Weights of a small mixture-of-experts language model, trained from scratch on English Wikipedia.
Size: 9 layers, vocabulary 32768, 51.2M parameters.
Experts: 384 SwiGLU neurons an expert, 2 picks a token.
Training: a variant of Muon for the experts, 10144 steps.
Below are experts of layer 6 (counted from 0) of a mixture-of-experts language model. Rows are named down (a neuron's output weights, with its number) and show model dimensions 192-255. Each number is 128 + 24 x the weight over its row's rms, rounded and kept within 0 to 255. Numbers have three digits each.
Before each expert's rows: "comes before" lists some tokens at least twice as common just after its tokens as in all text. This comes from a sample of Wikipedia text that the model never trained on. Tokens count by the router's weight.

# expert 7
comes before: " |", "|", ".", ";", "–", "%"
down0:180130165117086125147137148130152139150116114129140154078103166149168124150090136140157093105123107173189114151132061110154076164156114131128112123125138182152111079144147134121088102128087090
down1:116151118131172157107174099113106148119167175138096096117165151174124170119128142148104105131167193167117095163129126093158140098160156144114140114155115103144133133115125111146114194157151149
down2:122130108126083124112136086111102145104122106128109143158165253099095130134109132144118131110115112130149107145144137111155124150156124133142111163155137138150118129142159149130131148109143126
down3:105162146105133171133119149158138134132110128112133145110142169103180103097134122118115171118131103097151139137135131090162097165103101117125117126119095091130103166133145130182096140141167135
down4:120126132101103129142124084121103104139124126155117133118142122165135104144109130096106103129104150134123091140149135140167154061131102144111169143157102167130141123124143067166159133105170170
down5:155083136129127102128102115132122105139138129103146114135154161154107119156107135099050121109162187178113130112175089153153140143147140126072097165136090115144148143138138102125125178159165125
down6:113091159100117116127083151177126115162151119136131168145114123140150136151153141100128109120147133187108137121150177091098116130140130081150179095106104136064132135091138126102144143175128099
down7:126139111149095185149137090126139153131166102102163123125100151123177190078150149140125098186100122145137157136085086105142115149119097129116105131160110140105118100103157146130128118083118139
down8:120128110181128157093148106097115142146099172107141141132144128155069113135134093097108102179158157165114082117122145135106086164104115082151154119138098097124139154116134098125137181164117111
down9:093091128115145141177156149132112130128133108110123140106138059089105121135107134122105128149136141131112087131139114160105157131128157102090136116137106142138116168141112127136158097143092107
down10:148141171132116156118106122153117143143153116135077100150102127152132125137175134104122055106106146073115131073156102105125121149114138183105107150085127146135116125135128197157127132083090065
down11:102104147148079146117156151107091129130106106111155122179100161098088153111132130138104122152050120126125122129148117155112135129123143154117158139091075128158086131141084130177097111141144156
down12:146155151108083144150121113152118107141114111107167124144173102149171129107120129086116107152154140107128130064138095109171122093145133109148137124063089134128164154158136144133121122128152119
down13:130151090072143097153147147136133093098182106121112097120112075169119139120125136084147154122162150095128120078128167082114128133074156087099148110088107126104142097117151133115132149085117133
down14:067136100116098097116133104121116143073187133143119136132132138140116156110130130148193114094111097139143097131160120126165127132176177108152098136106157127160159198143109118128174127122134133
down15:135167076132146119123108127162119149136109091114117139147090179160113149153154123114161075112125149108091143137147122123167135121102105083092146147106164146134115082133116149129145190137127130
down16:137136110142138138141109149174118114111112160136143115154143089120142120119121128087083116161091112151153133088152149103123140199145089154177157099135157076115095107116136105108115109125148126
down17:091086146125099139141102111166136169126113119157134122150155063126100139083177127151125151102168119136131133137145097190122105165112089097163108136106090146098127164103148137153139114123139138
down18:137124115154172059121149113175122184176138129102132158124120110105087143173142097084098139126116161120136138135151120115116144139117111072092141103150136141157164128098141114158137125105138133
down19:131129122088148107122148149094190138145153161152118122133131124117094129126159136134137069120093133103097112165104169105086149172135154127123147123105144165097147139114166119160100117179108135
down20:125109128162146117129140100116124189134108126131137103101132141136169118126099147107134142146156146180119109170095124097148106164154156079103170119133110108102135083093116198168106168167111131
down21:177158163167165165135141139114095142134182115173135093141147062125119164130086151130135126125137114136137133140086115147126129153184139096124130117124076102143146110080114154146132140143093118
down22:115139142105109125116114127119140121123157153136102155091137193124111126117110150106171143163146127131114127148134136156172127124120147107162142121153120079113115139142142149106124112095093131
down23:129109155109073160140116128092145099128099129113122065096131163136114125151109123139103120133106168125086114155133144161143115111141108153124172159138097138131117114106159118130113110155099110
down24:155107128122124164109122107117153098078095159155068113141095092167072126113128113104133120161136135128119114129100102141176160128149127137148135124140164140145132149131102095124135147135079103
down25:138163049159157136126131118125086143080168135128113126133135120125155127121132085146109121078157129115088161158093081105120132154111098087079127105143155143141148142150117163110150139093129144
down26:141136172118126102120108127127133131156105102116073117116123100140124077143119137130124122114153095122124096180139097112144169134163139149093133092155150152145124144140101167082104128144146126
down27:093137118132133150129141144118149170167141084075133108096143151107121119149139099129138132154137115140141103105164163149131096108125125123128136112149118130177156120141109157116107138192108101
down28:101124144149152117173141138099146144092136116105128134132130095144081130134129132151157118100162158123155088144119125103118118149141115117160081093154139139128126114118118150119097165127092188
down29:118136149126094131155160137147126143089155137105181126138119159130153102111115094141151146141100125098087154139142135134158117125154155158124107152143132127151167138152124151112120108137086143
down30:155074126109136107119150162097094153112095148126124133095144107120121086114115146102118136123128093120100163125139102132132140126121147123137124108129126129111157159093132096137143147128082168

# expert 0
comes before: ",", " of", ".", " and", " in", " to"
down0:103146146086154111131164157136098131135149101125102146145125095157111167147157118114179144135150127158130119134105138143155080110108146109173126160110095126153085120129114087083117115084108080
down1:099138117119122158183131113148112185104137111124054179104152067087122112100113142113124099089152144114136150107146094112106112139145129116138153176084147135138114124152129162139158109159123136
down2:125132105132116080133145167150119108124106151086118144098131114165109090154125147117165141082145114147145148126124090177127148083148144111090097153150126115109116138142105105092113094117100100
down3:118116130070122150142098135140149123118113121145137127101108133144119116145141113129138158129126119136124147131133155170134102170126123177116159142159129141149127103083095096108166139121108132
down4:133138137140160117137146095107152141082125116123133146123138180159119128139114089142134109146114102084135124117092115143117085123102096141108099104163118113116154100138094124107135100104114103
down5:106104093112125125106156128152105079101157127111145122106086149106130134095123107097106139112128123134113161127169147143128130118156161107129158147140140102099125112092140140117097101128115130
down6:116111136134092085135123153147155137140154130134180123137077156150147138137135081108149140107134117163141138147115098114147123151087125151144121135139130133122113119143103127128122150146133102
down7:122132130087159120131095103197169138192151111138137105112147155135133094130104153113159139107122111094134096092154099119143133118169136104153163135126143092080124132117131092140123113122120122
down8:124147133121125136143087099147130131133118128050129137077125080134133112137116134112146118098091127114139105130138111154138129137085097130087138134123148095125119107101127117113097111079101143
down9:124153148145134075132139106098139156139102107068175123186143207112123111095147149143151163108123103120138132082115155131110134151135133133115118148140151150114135127112165178122107116119146126
down10:150102148094131109110132130092151150146114116126167136086139119131122141160095127123156097133101145132108107087093188171084177131131162126161113128121112109114172146075110127080110145092129171
down11:097139167112124136174156110152139125140162102108148159150091123129122128137117137130142141140110087171153134108180115123137116103121094139125138140106139104172129134094108111166126106115125149
down12:126140168166125120163155138129146137138146131142140145064155109105126129111127140163158144161140153126121164097108089126132129065136181131149095131143118124137164137108110127140124137144066139
down13:138111131147134112133155134119104107110115168122133137112126080086107168118089107134134110133129125099142115081158153117152136159119155130159127119138106124122138123108098141151124110124108133
down14:074073105139111195121142133150146156122174156144103123138118079122103151070144128126106164091144147156133073147128143078107112135160150153133144107122190127099116089061102140117145111107128149
down15:135151090128122115121113109095098145152106113137086134134137170056140120081168153166110093170113126112140115142112137100130127140097150090060126172156107155110111137174174130117119153107110152
down16:128131138143073082128120102069127103109091101164176113074116167138118134106129118144117112119139071128148125121143095118136114092126137127129084141106124129141123187132122094117113083153091169
down17:107117079145077103116179138129107127136092125112099143116140095137140126147126140152133101118122148137120120120161136145121089115139130124111102117097108122094174124099120154102120154118138101
down18:173153148160068108133140145139129117071135138158169111137146124124115121098142128117118122080107094119156132109145126106156148128144112132116133085127123142097130130086164114122121145113162118
down19:162096100141116154141114172143118123103105092060167111082118118104094145116145088121150125098116085109139123115105121151095145132146177096124150102175124114162147112119131137114119138125147112
down20:142140138136093140145131112165172115184149148131149107122131068107094126145101172117128098130140079131136179133141132111137126135116134137159118098097152158102120157133154136133117106090155092
down21:130108127094169151120089127097153127110075110101112152135110109121175112129102111108089114103088127076118142161140109124099127139162126133135145125121111118148120147110115127105153128131134099
down22:144133084112132105122079102102077137150119127119115117150148014116172145098113164098150098128148115120174143165091117083137138137153129158163129116087123132144137145133157158139118120094128142
down23:146092150076155125104128070108124111107133141101151104113127184112141134144117139085146094126124176123101143124128145126116150168139164119125133143116110124154128110131119085120123100128160133
down24:132142120162089140133101125085121141122134121105129120154154075160156128139096122106091144146090151116141139166158129099112147143149074077122083123117127129099149114133142098104139163124128133
down25:120111102116124116137137132153036146142096147120152135097115122049137116090147145106112135082089137105156124136147103086160106119119109106092147083109158108115125149121098177112133117134144141
down26:116149144100155109119129131152112117094117106145094108114165039100168119096162135164123084103121102126124122123101125179141117130108201147133101119154119148120121137116171092104079159164129138
down27:114165171113111144148098176124122163118134142147142156138117039126165157085126104137138139132117100160120129125123105104135106154145127105142111136145106134142163115154185132112158103108131125
down28:150140098091129169118147126115112113139130120131135119131118239113101134162125121127146075086130138124113099113143128143133123121127107126126174129102105105136135118143154112139156150172135110
down29:152148113120101156119120099104116095129135174096117105095152082114148147145130156168127117073146123110160121115140158123154139130143154102130145094123128137168116122134091108132082120138132102
down30:111186141133134136115101113120134136125126133098160118156163074113120124144159122101142152120137114129162115127147125153148141142135126145163130152108148113118159130088152130145113087102157144

# expert 2
comes before: "\n", ":", " ", " 0", " 1", " 2"
down0:155127131103130164131131139110082130108117156103137094108142178127090105101153114152092122153127109102148122165116130146135099123096101155153130126138102082150133124125165120136152108117150141
down1:129151134150152135109119145114132107116146113081145095084105179190092056123106134127147161120166124167107155142151130143122131119093128139106115176133121122109130131119108074142123133169124163
down2:108129159124160149159135112133120153141166116177125139137113126101113133116108116137120116146126089173105148144147131152144140104153099164092138168130136146082109106113107138122132139125087159
down3:118162158111148157145160123132158187143116117108125118118152118113111130081111136140128135144146152112093107116144110141119120115135113093131128081123149150147154145150153133130103113134093092
down4:154096106089120115135111143133108128130153090090082171097099203161113130119136117155131114157180096133144080153144112128139104144152102150133150178118176142136134108134134129114109125123151147
down5:139098091105107087119155112091168138110156135145172128136150135131078146125149102111140100166175119143138154119118164141129083144127121111132170137138123116078131147111137122154140138150162092
down6:133126144135144123148156122115148128124169141144108105101118042131137136133130125104119132136146107107119157135095103138134156101134098146129113117103149133129101133115139162117113132106147090
down7:063168109134134167159140129163114116119103132141108109130145211124108111136103063109077111106129147158117131148106116126130151170156122124104142153128137139108128139114137104147127137101106124
down8:119155136103119136123099148088117121091141099177111143148136139118142117097078113142150099158123118120123138178139109099122119155132126119101139137142126103113135112174110126137125119159150154
down9:114106136142106126165137143132108158159138163159132158120103149132115164143153088073134146169120063151139114150171101128134129075142106147173127104121102104153111131152092132065135132132088103
down10:128114116127159115157111149095119147079135154098137136070140113135135146146115167137118090124121163104135099124153116150118111146131079114141119142139111179128124136128152131073112133093151129
down11:138095118168151134152153156113124155142117110096104118144105152133130118128116146083148120143107150105094091128152141162106110137151069141149176148143107144122135112112125166118187104145158150
down12:108113133158109115105145135127156106132147088139087105172132081119140117136166158094112151156112126101086112123107113150118099180115113159129132150136126129143129118095146146127119126152097147
down13:137133123105160126185120139141120178122153106161157144136122080144151102139109110143133155147125136143149107172093131157163144121139142132137129153061119110154111154123125155110146160120122103
down14:119080148156120090094083158148128125173089138162144203164080124148135159106103101107082170158136173158132095116102152143118161171114149122133107077120134161136080126145114124120117100138173122
down15:127124142139117122140114147155127143107094144146193144126118175127103114111120129160176098102151131094144122110122120136141122153130135118150068079145103098141091109127138147133104173128109151
down16:124151126114148112142122131120122166118138123139145117119094160163139111113140096131130114144128110130095118124080125126157130185149135127171100110132128105143119126195154150113139119124138163
down17:133120103146117091138128141150148144108115154140103123156177139111105122116131116165136175119157133128121135108140111184110081125120104066095147128080117149133124137148142097128080117133131146
down18:178165112096150112121143122142143153116127092185119138129140082130143151130120131164117138155103121096108100123107134166106122142115147113164129119107130131114113111107155094136152123143147098
down19:116121129149101123109107135106129112162130165148148129121151110103175141112120129125137144091146124124146173109118145149131111126187076156138106147092145143133103141112130123186128093112130097
down20:105099144154144141168168121118124145115145112152159176134111168108188110119169116115170162148125134163141107150114105104142164155144162093139119170128105119156178100096141126149054095132176151
down21:142131178148123105135122137136136122117137142126177139113140104130167136046175135095134125148097146103119110106141106102088094155138143139115143174107106139128176149088115103149115101139136110
down22:144123112117159202126150120174191130117119154129099090152126166102132116137124121150147117128109122095142099163141096107129133116128134119115188136141077117122102156155092087114159107092077106
down23:158132133117152126110101129112111097149109096112124126144148123158110164114122169133132160143182169158125105110138083132150110146097119088110119177126076115154148116141139120121143144121111137
down24:096159111100174117111151149107117149144147136152141144136079227109072133116121099135128158112122143116133108118160123075105105119119076113136095082142153108113087099087153120087093152124154069
down25:108158140107134094155082128139125112144116128158139115122093140078120161121119150138123105189125143190125125099154108115082117131134111136185163149129114101137149148138124113121145107120089142
down26:153121119088110168129062138144172145134098092086109127121167139082141126114134118145131127169130097122128140145115100141092129099123136154108086107084175127137118087141120128134118132121109121
down27:153162143150139119137129106129087117128121124123084052085157090104096144136102109106140160100151095102123146169128117119145161138130146072112177120134153163125112102146136105083136189107123133
down28:157152136143113139113118073127166143143161151096130121099116091145117123169128154091105149140121155107089143101147115128084125169141120146085120188140101119175142141134112122145170107163155119
down29:174115161117154155106162098144136137099185149175103119126119105136152148140112160113129109142099131151145132128097117126130139146186166066116158109157091134102117110133106118112111146125139102
down30:108105138117091142113151112155081121146099109118086105128129085158093108111119124090077153150123141120148134038104148157088153143129164130088108110103135158151103123131142095130136119153105154